config.toml
num_hidden_layers = 11
hidden_size = 160
n_experts = 128
experts_per_token = 4
d_expert = 64
d_shared_expert = 64
hidden_act = "geglu"
moe_layers = [2, 3, 4, 5, 6, 7, 8, 9, 10]
router_score = "sigmoid"
normalize_top_k = true
routed_scale = 1.0
balance_loss = 0.0072
balance_bias = false
router_noise = 0.05
init_std_router = 0.0351
lr_router = 0.00193
vocab_size = 2048
norm = "rmsnorm"
norm_eps = 1e-06
tie_word_embeddings = false
optimizer = "adamw"
learning_rate = 0.0021
beta1 = 0.9
beta2 = 0.99
batch_tokens = 131072
max_seq_len = 256
train_tokens = 900000000
max_steps = 6867
dataset = "wikipedia_en"
Below are experts of layer 4 (counted from 0) of a mixture-of-experts language model. Rows are named router (the router's row for the expert), gate (a neuron's input weights, with its number), up (a neuron's input weights, with its number) and show model dimensions 0-79. Each number is 500 + 40 x the weight over its row's rms, rounded and kept within 0 to 999. Numbers have three digits each.
After each expert's rows: a language model's description of what the expert responds to. This comes from a sample of Wikipedia text that the model never trained on.

# expert 58
router:500595495439589466434567465449506512534553522542519461522447375486526464492514498536469500495500462493571441559504444488479431457486521512539469577489455517555479466471495552534475518435524505422569559540510433491524480534509536521563518446
gate0:551467564483522532516588461485512563431429492471434462483402435469503457481500524463466466513584449463513569457475432506477417481480535459530510565536495521477465443588529508500441504477574474531571506552469543432537489493464471526474538477
up0:486509473506512498463473481545519538559467477523475525554537505562488498492490516534477470555459531519532352533449522570521586545544486506501430487540508471510553511514459444482597468508454580522446505475438456528486562528514604509533506491
gate1:501467510490524492511483454538578484445452488506417525480411499496491486454446478418506465482544541512510523426497541530467440417474490470459507437479496495515496519473485453490450496474531467496500462573422492443554532523459459546538574491
up1:508438523491533454479491485529431520467507457458483524468480561499583410480479510495454457462426537468520496498504449500437424421471474499556456474502442478474506487537536458537464433459475509426490479578463436491516565400503461558532522453
gate2:504522507430533495427489529463472540474540465489511554558440454473497493525444508511447491436437467462527489472527567523573505421527504576520483446494508459437528498483459465470461499501573562480566478597462491533474507575501541435477593483
up2:470490542481450485561493503507525487500507499535528533506525492537492479511491529581512513449430509433416535526514507505546463435530468517553516557489546509411449450491482526584578439438470485471463481524495505527523458456526427560545496539
gate3:522520552416519525500536527455419499455484556524500483543562463460477510497460465551520506531445443495509480503508520507436474465573515579554440530536520473510477475439461508546485456448492452480451473562551527474541560494548456476539459476
up3:524504493457497481505478560455439513475536520449504479498576449458471520546487460550590454480443447466504468528507539465437448459577539557508405523520484455564564491484528537555459510488567511472504465421535520582468536455482489514511433537
gate4:487480478476489484543544502474492481483494534538477496507514512522499383479561444522430507532406510507403563502524476428510526549472528495534510533492533512406482477608508515515491543464573441491492519550484553487453537437447499507523433486
up4:480508553475494498543541509451478472447478507491500533523613492509495497502403479588460491504457506475477573566611433466397504438517466443560512507467501518478501488527516524534449419424502462427531483502501504450481486491488472516535477500
gate5:525558442482512441499502550561553538583452557577570469467509423470484501451481533575523493524520401475466560467531569511507446505483524469450446572495506527479527547548478526468519479483553511505569497537416541526531508456511510543506478471
up5:497509486540526501561485532480453444496493564516471557392547463487594456450540489442451524452490507543504503569522494511485524587491472487502549517453389577508520555468519474526499546521490404569464511454458529500545513442478533454485538486
gate6:435573493535519449433463465414573536566498483507520543477469585604540462465509505529497466516574535501587466498428463518506497473435509518497492518452503504511459495533534520474547515474483506421494481526425486484525503524516497490532536444
up6:498492490496514488462486519434482529470457549450513570543588519479559537502530522519447546540478532497493439539491450522539513423515447603506542486517485454452489543518550474486556522496485435404498513513490460475506500474578514478515567458
gate7:493495514501481497484531499479540478525510552533548484573455516456518539471498456478574488488428473502476520499522466511528450441567499501437467518458461500491508418457554559517482445461535436480558483427519478541565584483526493439494492512
up7:468479496464560537484557495580467478425517555436486530517514431451513509491452446482474517459502481574542411466576585574530515489547521556496497461490469518528489469488481560512538513441516501495507487481505455487540522523532480507494562548
gate8:527461478465511478535485510547494516513501526502525420497602526536489537505455419419490434473467472488468501477477455552473415505528536542442483475541501461503520479506437568501492534482480503524426456466483550454494531515520474560492440539
up8:511527439522473476477495527499456448484491422471534488424519497444470499489484471546506555521487506493430480441516510480540464497374547529503468550490581518496494440555420517535489498456446502515466505508492471458435578482416481519563556448
Description: Verb endings and past verbs. Main verbs of sentences and their endings, especially past tense like began, died, called, -ed, -es, after a subject.

# expert 60
router:505542472473526496501555476459527537571560503541480531517451489425549451483538529493503544462551451557535439498566473473490479529459481490512423567462446539518488436492501488455487528487543515460538537533497500499497487480525542424633527515
gate0:504551466491487521521537476554559481516499501515494562405500421481477507468462487497569530426530445403512473424539493532562501466520500506490501385462514520520517534490518488525436498496527515561441464511446588497515504509540523510474523490
up0:486456437526551555538553500488460538426483489487465466531491463471525565471498458506433634466455535523454466502586475491477492543527535417528459535536553465515475536529466516525525479483549527515441510464529439481541515467475525485488491494
gate1:511514506438500533533556474535496546467567473513489497460451442508460518498582471487508455462486485431424404458497533534453443498501502512487452477474544501486516494492453481447484527486492522458537532469456522458522446547439509494548517598
up1:459508471510536503513534543432477502483450495441477540483499538526561463477434504565449482480531456602525599580490466505510601511471439454484582494478460537528518507416525531524481462485495502514508519471489520524535565446542568546401500471
gate2:524497516472572576534511513527453555545486501545537530530402523443504424420492553498512532468477523588434488551554495517519526507523501547520491483554534465456504492535518495570505584544422511545460449471521425487481476537513466496522508526
up2:507524575496529495526529486498544492493486420512500465408553476588524528556470422519469435538469497496564584491552496536497511492494426499484466478493538522493475505420479480453441551486531505423491471509476492490494488436445465513495514558
gate3:474508537499553576490489446526449488462489496521530488500517480452497419481546497519529493484485499511586499471495441502456468539483457509546549486437431551622486553564481497454525482495495469467526519540508534613478548464544507443588491479
up3:518475441486434448494499612501523493482501527496465503539500511494484567522457513440486453503534476528433491561455559471535536482489541512452492495569545440423520467386522516493457489503468541552467491486494483456551463553453479562418497529
gate4:520465491509584532540542473509462469493461518566471502539445474481581489401428532510471514452476482476562524525534459485430408483460513484557494496545456548505464501423465527521500514443493422483499544518535507516450477510497474471561443512
up4:507489489534555486554559443559478462509478498541477544500396433499568498422408549475523517447541502462544509432520487468484395495483541493536479510533482537462482510475456481560486520490480431530457503518505496483471482513511492459502478512
gate5:499505458549472507501565474496498497516483496506502458520532487457616437481445551495491595557505549377519483489508442447473407468560509547511428482456464559537469590467498464544508467465522431546489523521541505508500532491515483510518518506
up5:467488502501553503553494471531443467446470501501491489529497554612500576488477486515482474484548466515567496578537478509419529466450500450559582508565499498500513458520499517474481465471458482442504474517486460510551507481515483524458430469
gate6:494533499519494507453494472527506521440447555545449458525530506463560537486507521531558534434543495485535460503530387465462460500492494465486471474446474455535523580593495469494480444517493437441499516523505527559627578517578494455486516504
up6:443539433502500484401550434490492528485521521509434511562443544526534457487492499482527466483503530501556457492525519503497588539488534521477509490483469505506528503581482518537549447483542456457437576544579538513530510515543474476473508485
gate7:499524478495510463491553552511460506601445505495477467557502544465557487418455519517486565484438474541491495575479479481424480433494540563525457522489483572493447428430484507479546499448543468539572508517556447493477456584501472472576541525
up7:443485491485502541513473406505554502417563533481500516500515449523494491575513493488520492529558513442478511373508553553531567517501498485475529462479505468522523574550505523498509500530493519515457491503456585538576518473506512535451430519
gate8:482512568492510515487479529530548529456472451535558535445509513453434434491458494439517510539493507517510507503440539495505533522522504468504545506538485505550552491438562542447512580435516458572456470520547573604475488527490481538550487483
up8:500527503481547566486516551494545523457471472515556502466511525452453450454547425532489540442508562491544480544577492490489520552423500499530541524474447521567506466488526500532551497474552478498403536481565614524495476493504479536584469431
Description: Verb and noun prefixes. Word-start prefixes like cont, inv, inter, att, fin, imp, as in Financial, impossible, Contribution, plus table pipes.

# expert 5
router:538586523430560476500562438432525504542551458543553477508454467492567464520483545508463483480480453578519439553523446465460452464519515469531420509515448548594496449465459514500530491428559541449536565563500462532513463561538536499560494496
gate0:498460515449447486430403551537500514466542526484556518419509441525521453543476532482556486485484476531473516423493493436524572508558526489531441560502488389470526539460512463363463542482489426531471443557458513577503541453491465464453557503
up0:525523474485460490588557549514561578539471553549487552454496492498512475516494618489511489468476497475494509460515461474532456482509441520547516569492541471516530486468454482493524483447491555475444443481512534551551510414491509460480441445
gate1:517420519487484561569487492554496532476491490406495510510617519527507417500466532495489439477543518489510607507487496537449597533529476438519581506534464497442540493446474549492453529481426482543488436474505509500427472502476473502529490505
up1:550423523493523479445441524428460438505550498492545525492502476485496512505511472534486496488458529533455429560474457475550493482462495551445512526553486454502497470530491537410416478525597459520437516582515537560498534547504504485467478496
gate2:470528566459513408537529523503501510486471477434521469492489392509545523538480488514506476457441428495436566574473374491530523474524483506510428565480478486469545420418479522541425595478495455463459498512475495498445503514483487483539540500
up2:509506549454513526475517510394511478542519546482516474584465509518526397557575482561459506503433541448551512448482480517471497481419494490467469583534493518441520509461462499555541529495522470471551563538552472459459593580450552615511498435
gate3:480482461499477456531518560505542587497501489504475450515547488495482466501558515514475479513523500508546502430495477535541582466465445484500520510560529506501464456433527489449520569481536514540519534412485476485504542445444370406494571532
up3:473528473446538518517577514549454507469472494549489484507475528517547399478511508624476524467491496530542577466489471569502536492465489477535539454514477530538523455559479436570455510463551467464475522465625429505439456472498479497491532457
gate4:486517440485524480504528495481503472543539470569510456489517545505535498556496507627477479534449556465504476572466424549482493503521503507499477529524526504506539451467473478548487462536512450458473461557585541451447536529536528522551474460
up4:502450489514491551427528415482585456566512487578525455537399547506516472575533497532401455503424550454474435560548464559489452483492464566499483539478517509519444514451475438497508488459550519441512564501501541532531488518521461493533463553
gate5:475435546515514519480531558421488481441529485487593465581495452526557537553505499551469481503490492448466494551513534486522373503529544482386401496494485482490544495490499581527496511482456434450485493506475521539464500564540516488487451532
up5:515470520504444451456445481534485526488494482556487529500503637531549490477578534441499516500512509486437510421457511534507536520471495510478601446501496478462459507497503528471524487557556537504465454518542500464462510570492454579470427391
gate6:440601547478484474545496539463534500493479521497524441516465431520497543508461523569438486520555425418468444531547463533469453441525515474504434527496490491602543431482466503551579497440501513482527513489533549537541534542530550576517457534
up6:490549484484505492469525509473557487461504392546503461611484474590549548505541477560496505505513527469498504538526505564506495436471513546538403553484506503530492489470456519564553521482474500435501541453520465491472496553502466521513505480
gate7:540489541513504493514491460482540455462476503515483510420533553487554440524529520541539519526488472532506517494529444493487523505519471513498502536531537528480459480499433492453527494495470441507537471562535508458466531541491555521489563492
up7:497478497515505503521543451540538491462460422530515494493504513494488402502508523534482492509467472528510525466555479438522483462483460551561513554554502521513423488479367454488555469434471493458494496525564488513466546514502520481488550525
gate8:491541520425503502547496552546512557441497557469531425443525481433469437456469506564500445514502482475516451541505446478507490521527500495581514466535480519488446449427513442493519486506484507512496600461493478492472511429507445508520496460
up8:509511519530484559490477471472468495456556537484414532532414537513537581513459496465450453506437510582501567507477565501471542481548540393459468545480475472483573537465493555463533534479590473519462528385461554481519457491460583530530564467
Description: Finite main verbs. Main verbs and auxiliaries right after a subject, such as was, is, had, were, can, or past-tense endings like -ed, -ained.

# expert 61
router:544574506442559510414590487424522533536514552482514519497465553488558458527437498485468501488482544555575458541535458514521465451452477534483465559485501540539472445495452535514486546462544542466537584560488496465515476582473527482548448488
gate0:543508547481442472523537516535484526432536538480453545498547521477440559518553492512538495546481496444482502539502527501526483437484519509480499519512534507556495529465511458431488478469570528489551495427491503551483443481541603552522473541
up0:503564534518520514545539475460545454518572491489459543477555537465480550428506479499586476524496508475460547542520514425489472502553467515472479492533503621449511513543435463432475485456500504490498462553486513483510421436600514517499455472
gate1:539486381505484477527413527522448524509490487492471466488469504469482502459521557471565495465494486471505485496446435518535518508480494491418532484461522460476548534536521515525478493591525527471544501456481453477489461512414544558534465407
up1:557466492556524439528518513543483440498392556478454487513491482376523484519497465417548486528413502603468518466524459531544508525403507448528517520483514491459484513497514555410500526507520486465480485471499503472499511433457554492501566499
gate2:496426535544498467484520485512548564493469483475475530547501530451504484488488462478470475516490495510531572557521448504565593478489509506421523439480508449460465503431443584411527465478563475500495514427433519488481480536554533465489547480
up2:423512521494539526416562478508521517475467425555493582492397481496500462555504505481424537424458504496482562411468515555497497522432522449458513453478522452542528496543461519469460523523531504482547516562441500493466483550508496523440523480
gate3:556536502477554507494540500529512545459444492520455635482469501480546523481448550506485494470449466489496491521542481508501469475512479507511468502435484465491508597507507522569462511457550454468484470512528503508463460453502586488480478485
up3:547540539518530523501438507494519475490420542488529539472546549538516559445512400522560542492512553490506555572488493399558505485467507562493472529519482480441529606548503481502448452493516492429411482554557391492523442430537540474483454495
gate4:509510438471504531568488556528497474443536522471521520466464558510453594453559508520555528462568508550517457517433563508410553525581506477498523551504493482535498426449497454483532553542451528546473564478502572548485461501532506497515457513
up4:453444539501528491519572450509600498514513501532456483513497530482487382580488473506474516522484491462488574557486483486474444471540444576522495499578482501471471479466555519533568607452585521497488535516542468554429480436465482458529492525
gate5:462480475430508475470586520460501477448463480554421500527546510504570444489448424494435522558453528520439573556521527472502577538442505500474480470533533494508446514469513469511523532530536501499504510549498549457505535586478445499537439552
up5:478457449497488410503450473573503534530474481478518489470489478498546490535471491454529434479523482475418524499454501523518559508474543525567518498564462521522539500507509531481502515444534492503491468592460549605542555440527482479513539566
gate6:524467534428568507506546471438459449412485511486483519561422430474371478518458503484441486491467469594459471548543500466469421582536479506515477585449494511506525432496453605490466541496521518566514519556540442556478504495492518535499438466
up6:495472554458538496483554477435468512459504539487520483605460541509403495555490562524434481558478519548511525549555468493475388507551449505488514618445524484503512448470489559538474520491522543551527501442545416531492519500493498552494476462
gate7:517529484500524511479605499499488518507547487468486546535445468448505533567472550449457533460477513455440525414496443555464372462487472551494538449444531523478505492541479473556494558570519436435549447533444468498571520514478479539484584492
up7:567511484536484533499567506491570531447492596518557557501510488434561567479460550451519549469539516498492476540494524562515382519482495486438570477544512513439563516544513471493478578594513419455458489550444512486537416549455503448470486480
gate8:556476537505548414560505501588547520553515539534506434426552495437467576500489488490464429497514538474446463522500411525470453419598428520509483512502489558534561565448395511514585524595479494541496474528519562547511501462528534413527535502
up8:438510460485498541476463519473391500486518544462480528482514504488531507529494574471506494515479460534542463431447531501522518553441506461449514455488540471530492435546460527486442484502529566538532526500431550511470596601512508596466531457
Description: Participles and pronoun objects. Past participles and adverbs after forms of be, plus as, him, them, known, used, been, even, in passive or descriptive clauses.

# expert 24
router:486568435442559501545523489468440506535551457493536556481439430501531477506578503475510526497424484538545483541501468475447550465466506546484489477481482538535456418494469550502528510500518526457517526505484511512509492500512573514549502455
gate0:488492530512515500527485537523472503409488494538542461560545506499485553531477531511491521395450545488456417511492446516483478483444509488471477572438479479503554419461535539539449483459483455397502460503603433505474550475438564496485498526
up0:523520544479443546562468433474520526511529486472520480445509560496489494515515495474496519479492415439491465531466525497563521521494516443438545515523525491403558454471453510468424500539508450516514542435492498567554544488455458525497467524
gate1:550451550493552511533544535450469588494477562515514505614536492544470491513492531481501552541466510495506511510553487521474482488462504470515513532514534522506493474476535511490502580428464525531576512528509445446475464596494460506555503461
up1:503542489512500469475556547481544499501532533527493499449522478469491493444493501517523473493560486510530463542478529451518526531556472526504483502500487514485542486509495515511479511559561488474446478541454520525539504456447549423488553529
gate2:464537500495502478503567473528470474558531475479524528447543450547519490481508417523444486520477455568550541475518548537474547518559543474509500507440512580523443495447511498446517568474513482601547519502439451483503491526502522494505550515
up2:510500457482493529493481513498529512453494533481520532604423519527538538468511504481504526477529502406485474507508487526499425502395460505417495446462422504515526471521517550474494497597564417493435570514495575535519519457510505512489443502
gate3:531615540506496513509527536512456507506601487564522428447482462487481463447537470578464403514427448470481474484473471493534490462526485524471457501447483531542451597480517494388493484474507536516550498477506464520427480483514481427460485544
up3:463428474448485494513498460452444489478465565452490530524541539468512500448450499483579491446562521581510527479519447527453501480458478428565525566514439521451548483526499542569509516490531492500474494464449530504447523491535550470516468420
gate4:501504479484522570416497457497523517539555467522524547527504478477515443524512465489412531464489476510489489533469462454476507483565507442474540555453382519544500498524492528477522522536516490468481411566556523501488537448516537490543450462
up4:509577466478465462418525452476514509494545517499463487511383467565479488540532498489461616556519514530464447543539590541466534522538530488523548448522487543554495450480586523481546555489501467471499538466482489510491513543495534538511473465
gate5:477529487499499551508515523522436429541514544438575512445422475440476538485505517481419492474485492543512504538481473555440532465485414571502475511536444451541432486493494511521557529481586540478512547498512534563556498494551428510490537522
up5:496488492487487598500501457458569541528465468484498561572565465514553467473498491517595487531458544456476508491448541457467486522580487518518475435532499538494436542468538505470512467507466424484445512511533452498472528497562479523523519483
gate6:527509469496533544453544527486424491515539486536450447417430529477535501492486573527502540544439549506531497574560459497441505565508590550548515478498516519492470509443490500444543566442480442476459529541537472494482582567511518451458505504
up6:543436522509477490497474428451568514546544536530407600539523463476427524482533497457548488490548468483501522477547522552580537464492438503445496523567506460476542506539524564531508494504494527452536447493498526559561450505507427463550479538
gate7:515575499495484488530579501511441483483485518451495550481476513560526491527474562466417504472540491504506481573413534501436425423507454513408516513491481522523499444432483545496506523494505424467455484469500453478589541518425442511483515526
up7:509475511492534500523574441499578491480501519461556471447499559522535500521437492505525534437579564464568514418449531516498480513441473460516521510440466505512459469533429468472482462539465475579502528535442512447530519493439540535498551501
gate8:457534520466511561516589553494424557503528586473544460505577557484599475449476491502416526442521447487489497479559483521454502510472447508483497503462510587516504486492498550446501476452515560522514482436515446556496559526552574452526430517
up8:518509504520506504507461490443536474532519492546454512481440478564423493505556510541589487570491524468493509516460476467509473495496513499495492530516539441498517493477499483526510489547535495509497497534612485425432453526478442511487563444
Description: Word-start prefixes, vowel pieces. Word-opening prefixes like reg, pre, ad, con, inv, plus lone i or ic inside words, as in earliest, Pin-i-ella, Dokic.

# expert 38
router:529523512439606523528554478460452508483601541497518533493490484462580472495523483528413584451469440515493491531514496431484508573504504527504424528508484573519443450532461555511478484407550516453516547522483496530533484508480514478603479443
gate0:563495556525527401476507445544483529548511542469509476461530485430497564492542507475477529472469424498512566488441475533551503511489467443464504578542493513496535443479552518452549639485489501484555468579482527514482515509501499448556465513
up0:499533571497551461464551409545497486505498577499455464541498492451470551484533556479466497511488453527520566479482491568571564508477495457446523565539474529448472456478499481533565615470456552492491559539461534541466464476465495492521501500
gate1:558472510519500458529511593427552551497478493543563528525505479547475543462509444508518560502486503499587507484459439480549513471543479550535525536548475533526523524570455548546483501510519516471490497471502495514472504539521469481517452475
up1:520506485488513479529517536486548505473516528484512547595547518592495473535570589514489523521467510486539490520452504461545463479480446528561447522601533534499382444530444556526518479502483547499525508509466475471454486518514424533497498489
gate2:532483521504488554590485492434511490538530497493555484482498445463467501493446535505503496486444552531455527521471522495444477527476492486567519501528454471464528503506538431487505510442527467502468441535569517498566461469512521575513430444
up2:493476566508497401463527508482497485454497513490512484559549568484509520450481472490538517538545539486558497523471480488527487510592460475455482527565520507518436441409472494558540480489469574517539542432482479499469498492495503551529534516
gate3:494563462505479536599544514491460486534504535535544447537493538542496510511539446554531388481391512484486488472450534539477539468516503556421504554529544497465496474427498511494467496519546563514486514464454540552540457509481553466546531531
up3:536493504450524506510540476549530504544485476529473460446461483469541459473515475445533518522455480491519488490479438465453415484477503426553441434529477490522561599517459440517503559581533529516492472581447487519482554517497536443513495463
gate4:498506476465484512522511579545533552466497504513526514507534572567504499537566481576497507503419487488533499490397495448504467500569491547514478481545494524517485450504503541506434543540540540513483488480433472454455486498489488489490556508
up4:516479558508497470486514563489514502489525446550482451469486508405552507527521466453479479538486531553564536476512476511567506540471493461501501547455500516491511485484540460440556532494459436504542468528573574524485486459575520433525521422
gate5:530494537507534506521506544465478508531467497488522487521512468517503515471458500531523438490460483444478603488482459561503450491534504569417528449490520498471521509444597487435448538505472524467520431526446460550544455535443532466509501555
up5:583489533508516426528526457465452468569503569546463541497559470512470545486548504431477576540515502487461499461582502519608430538537440563476521565516483514527496496442497479547451490467485554466440518491516495518498474508478518536516488553
gate6:465498531502478451597480527472518557502441445570472427548477479541513477408557492509513465424446511464478564460516515544504482450477495538468494438543504530492530552445512505475480578521517462491559454449517542463423510532520442403495496481
up6:544506502484525494486530456468558500458422446489507549542478472488518475551452438444516472529499489524524460499430474496506475489561505511552507545448469446464499486523470508489509463482482511466496478527502491544575553505445529534525531526
gate7:490545470513547480498514490499443485462495507459414515484435533482543481483513437407472497439532482504496430529485471555480537494568452514506484531465478531538503491474596546537457499499520545536562521442381504455478504495459437523475537488
up7:521470473514477516517477517478525511503495500500554523503557423502466527499473519594542508526463545452520553504463473486461460490456534484537529435531511516498544497606492428403519494523464468486478426554583494500454493527595529514457447485
gate8:522496518481548491513530485439466458500538521424426487471533468471417575506513420421470518447501486508488452478446485517521414554521518512483498476487475492520601479506563572439422545422478501477491421509456534564547478481476428545523491573
up8:512457438538491484432462517542510492541495451509476498451463492529513502513486563538532482592419506443536558480443438431429572449457481533517458538494528549482442581510493508535480433565527542505555546460480507438485542522605506521458527476
Description: Table pipes, heading markers. Pipe separators between wiki table cells, semicolons in number lists, and == heading markers, mostly in stat tables.

# expert 57
router:521511469349573500507592483485545536521558497529528488470508512500550439527514489479461546441512484558532494532497436485505501531453516497467447464446421540506437497503427532496481513507491518471537523538478546531563510559474441512562508581
gate0:552517489452505425522578475396538559571602503531521495426557470417508513480447468431530506434493470548449522496503427499469496500506468560471504521485456513500480490488484523461456472508488554459517503522446496533519486512495429504585511520
up0:540510468442480461481509459421557499519603479523488487404521471465523556492443477439544507476513495474460569514429475558520554563494519518456526505450465479478481537521529499498501456548495556459497482511448545573561512534531408512536499498
gate1:481528494427476501479435480526538465494510494552524459497455530492479456471429495500504517529557505461455527471543516517457433435455485486515478436416505470549487545587529436531499481479486462506540475562435526506469483520571478549511475499
up1:478461572504444445505467498560510499421449501501520457498562494545562509505442535548480468506465515440568541420581509542495423489452430497462554490486500483528474490550478420447524499495464478536518491495509518507473473520534470538475491526
gate2:535466517477541548557514509443500485537462503464591448466474526501545471499509508461434497469490510459529478536569519459452531513499492592522458473424561503531435506562513501482404548493488495435527465505577513509503528543518525451561511565
up2:512457476458522572558495505508520503451440495502588455452506539485527466522502482461457459484487499487517504493564526505457532540498510548523454471459559463496458519540541447468388536528482483456489472460513545496496511497527503421477533562
gate3:468503509356528462546548466485516517522563509498497536488445441505518489492465532472488517431501544559458538528556518436467535427565464473513534526536506513438487445522491463499551468467580506479520493528456497528454495491526490562554489528
up3:554498521606478503467424483440479463488461513458463486538539502513484537533531475506495521591595520411439523461439453519449511519437514572521455501465507490529498589523500557495520573455450477518519476454500480425575477515451515427457502450
gate4:444501587491549532498504522508484527488509523543517489503446502491520555469512426507514526503570522542481549491603487466495455435496450474479482474465511470459534492470492580423500460461484552573566414493464499477490528471528497541482440484
up4:520499469545430513528539474457554509494479495474500511531542442484519427529490510430508451485559484516533520496419469513499532508510493484501517498541544475525466542478551509579448555551496455479481504472497540530470525471465472586506503552
gate5:494532500380569536481562487530462513447500549469466456544464529456507495537504442497503558499532483560531503523542497563446520448445535475495465424471522514458442478494510481501493555517537491490450553500484496545538484462438444523471488502
up5:518526507481577586403558461513450480515502502410460445513459515401418440507489455480535521548554502563470510451512480534490503530466519509489464447445493491496503456459466476453440499528538446418487477503557548509506455436514490521457492479
gate6:516559464511485511526571497511430443550516488471525504561516521491497459568516469495456446504509528544596496426518458496424489462457520548479519535520493475511455464543459556516485514478492511497553465551518492528434548429455438526542458542
up6:545538529489521527481543568479438431545475576496584523482531546473538458507486484493452411511565537537517453449495430524483426532462534488445502585468469513511512547537522511546493481444485529501543507496554523487453482496462431491539452561
gate7:553527491515553468447545534525511525557565555463485466552480479490441514488618485472525523482493518520522437533496526505438385506509512539485392463511428533480596443577513561481532513520547552503486448478469494487483536526453533523559456511
up7:481486465506475559593503438461514499474468461514557519482532498462566540503409562524485525467488501471502585525466458505539624520453474488533621555462506480539433543441504468479489521467467434446540529550569509529470505499520514491495484458
gate8:482507452518496545508512473526531547581493483495463459559505528518601459430546476486506526528522497453543453503545499518475459505523495607500504492534431505555411510533514482594544423527529511515476457509521487510517405565528461527555469474
up8:543504532494475466483472524457463489471516548566542498493446472535407565488496575563503442429514503480462513558428536510578549473440498407490460516474545515496524480526455534416418583449523472432508494505531496511500523520495524488468507489
Description: Final y / ay pieces. Pieces ending with y or ay inside names and words, such as Pick n Pay, Celaya, pray, Trelawny, plus some name starts.

# expert 26
router:497565492430586519509564497437480468538503523532497486506428460467601348472490507481444527486488476524527427557521441499472481494425501504584483491477476537525464491434484539482465492462485518515491539512481461537484489535490528468560500509
gate0:513496507503491453490513470513473509445476507484486478525448495491494548544471508496498402541479396547444503505530505571399571433498507462517513507462508489451497546453430525418494481444495451459509582538466485535512491488496539458513530483
up0:488586465500482476541445519487499484506564472532511572510529498497533482506563433518574535541547548450543513441461448475554530498472565497516463516490579457465488466533532467573473516497416528447507429384573550510544462525483459438480510570
gate1:539511545478503515545505447503537451543518441610563515438465424502483496482512497414530528458494508513556517518438540522513479489387529531485513488485469463500477503461465523502476499458426478488412523482506489525513540516480410498490455527
up1:452497550476515489506444510558524485492520542511518459517520447474506511573406515572489512539481441477504520503549487523505447493497438511529535505535550506526472539475579445503520475460538535526528490565487513506456520517500492516455467490
gate2:532561450527488456503505484504607534531544462525474561456522570509496484445459349474479520498526517526479537580470448520461496508491489542497493481437475423531390488495445511443500517481454508487464594481515494529515488581495456501568542545
up2:461552544472497499510485505472531544524485441570528497492389505549558552496449536514503595577520544437411540510525478443466506510541519502623504520458558541451545558551428547473522494478524566435471486527494460489530537500481502516473553519
gate3:550497548492440494557497431445494461534576549525479481540527536527501536450537491493514415528556417459567483475497563516435469450481487535415503503467580489460492482446496485467483448491455467525428506464448508558522513533492452476509498582
up3:518472529540466580453500497473501479521583550461532475567507433503487488563492518490456491478426446603510534490474543460449483514488567518526523502488529470480467523441501457363509488494463432507446445476560517531443431524484455449494440512
gate4:509513491499520412425505534502443449425515474489454526453458446529506530437498476483532520518476548532522471638526491420494509447500541554560496527478486523463497526463496526592480516477498484447473581549526465468466533546544480545557458502
up4:522505559530520583486550463472543418481535510507546507466549430380531469477449527512549575514485572525514587509453447515552454561522485518561509514523536531440459575514498480459548445501476500490483535512493464493488478477530536470536509435
gate5:521519557501529473520505485464520433510499546595532460482517551506505509527514472462511503532428483495461507541485466515575549467425495504538462441487445481578432536481491515465554544449483547469548590498499487556478562533472476549479456486
up5:506547441506489539541532563559489529523485515484508465527498531452485499413482529487553526472523606498536438462506561466386433537510500531557516432474578501511484518520542437570388477573560530499423452487500556487476488472537466464525488475
gate6:548475537521508462531551535488454532530490528548428469535482532516507504517576516457557484406573488482494519568477500498465465423454423525497536499502552489565425391474474576590505520529525571529478515461511494438554513524407462483530497453
up6:545457469556455416514543522582469479458551507496444508480512541462527485531485489480589463439485523485515480498478553528521462479539478542501464511522493471506470521461520468558481542526437533522483565505444581451419471451431447457524495489
gate7:516522491499520522540473450486483456500489588521493484447491499497572468481517528497494564487436542589445479528553505472530525448449557535586505531418516504537435532479511530534575428544537553486435453515474438525465538509463469550550494444
up7:524479537523464536461473485534510506472543497470548485464432475505412502460447486506562434504517574542522508477432534487439507531517558531480531454531482472404604525515547420461477524531519407479488510588519476511534483529510486480445482506
gate8:545570452552509506529522486507539508587475533444585516480511466416346445525507530430532452415409416519505502459503478477507462515458509477539496439494453515539484490476501502540526479475460491508501553443459466476469483518541503470494501488
up8:531427518506442462454505536555432565492514481570492533497478469529526531467461536514537545542506526461474519499534510410493482506473507478450494531504456478448552549476560515486546502500557513528510492539467482512498544425524452528484479466
Description: Sentence periods, However. Sentence-final and decimal periods in prose and tables, However at sentence start, and on after up (upon).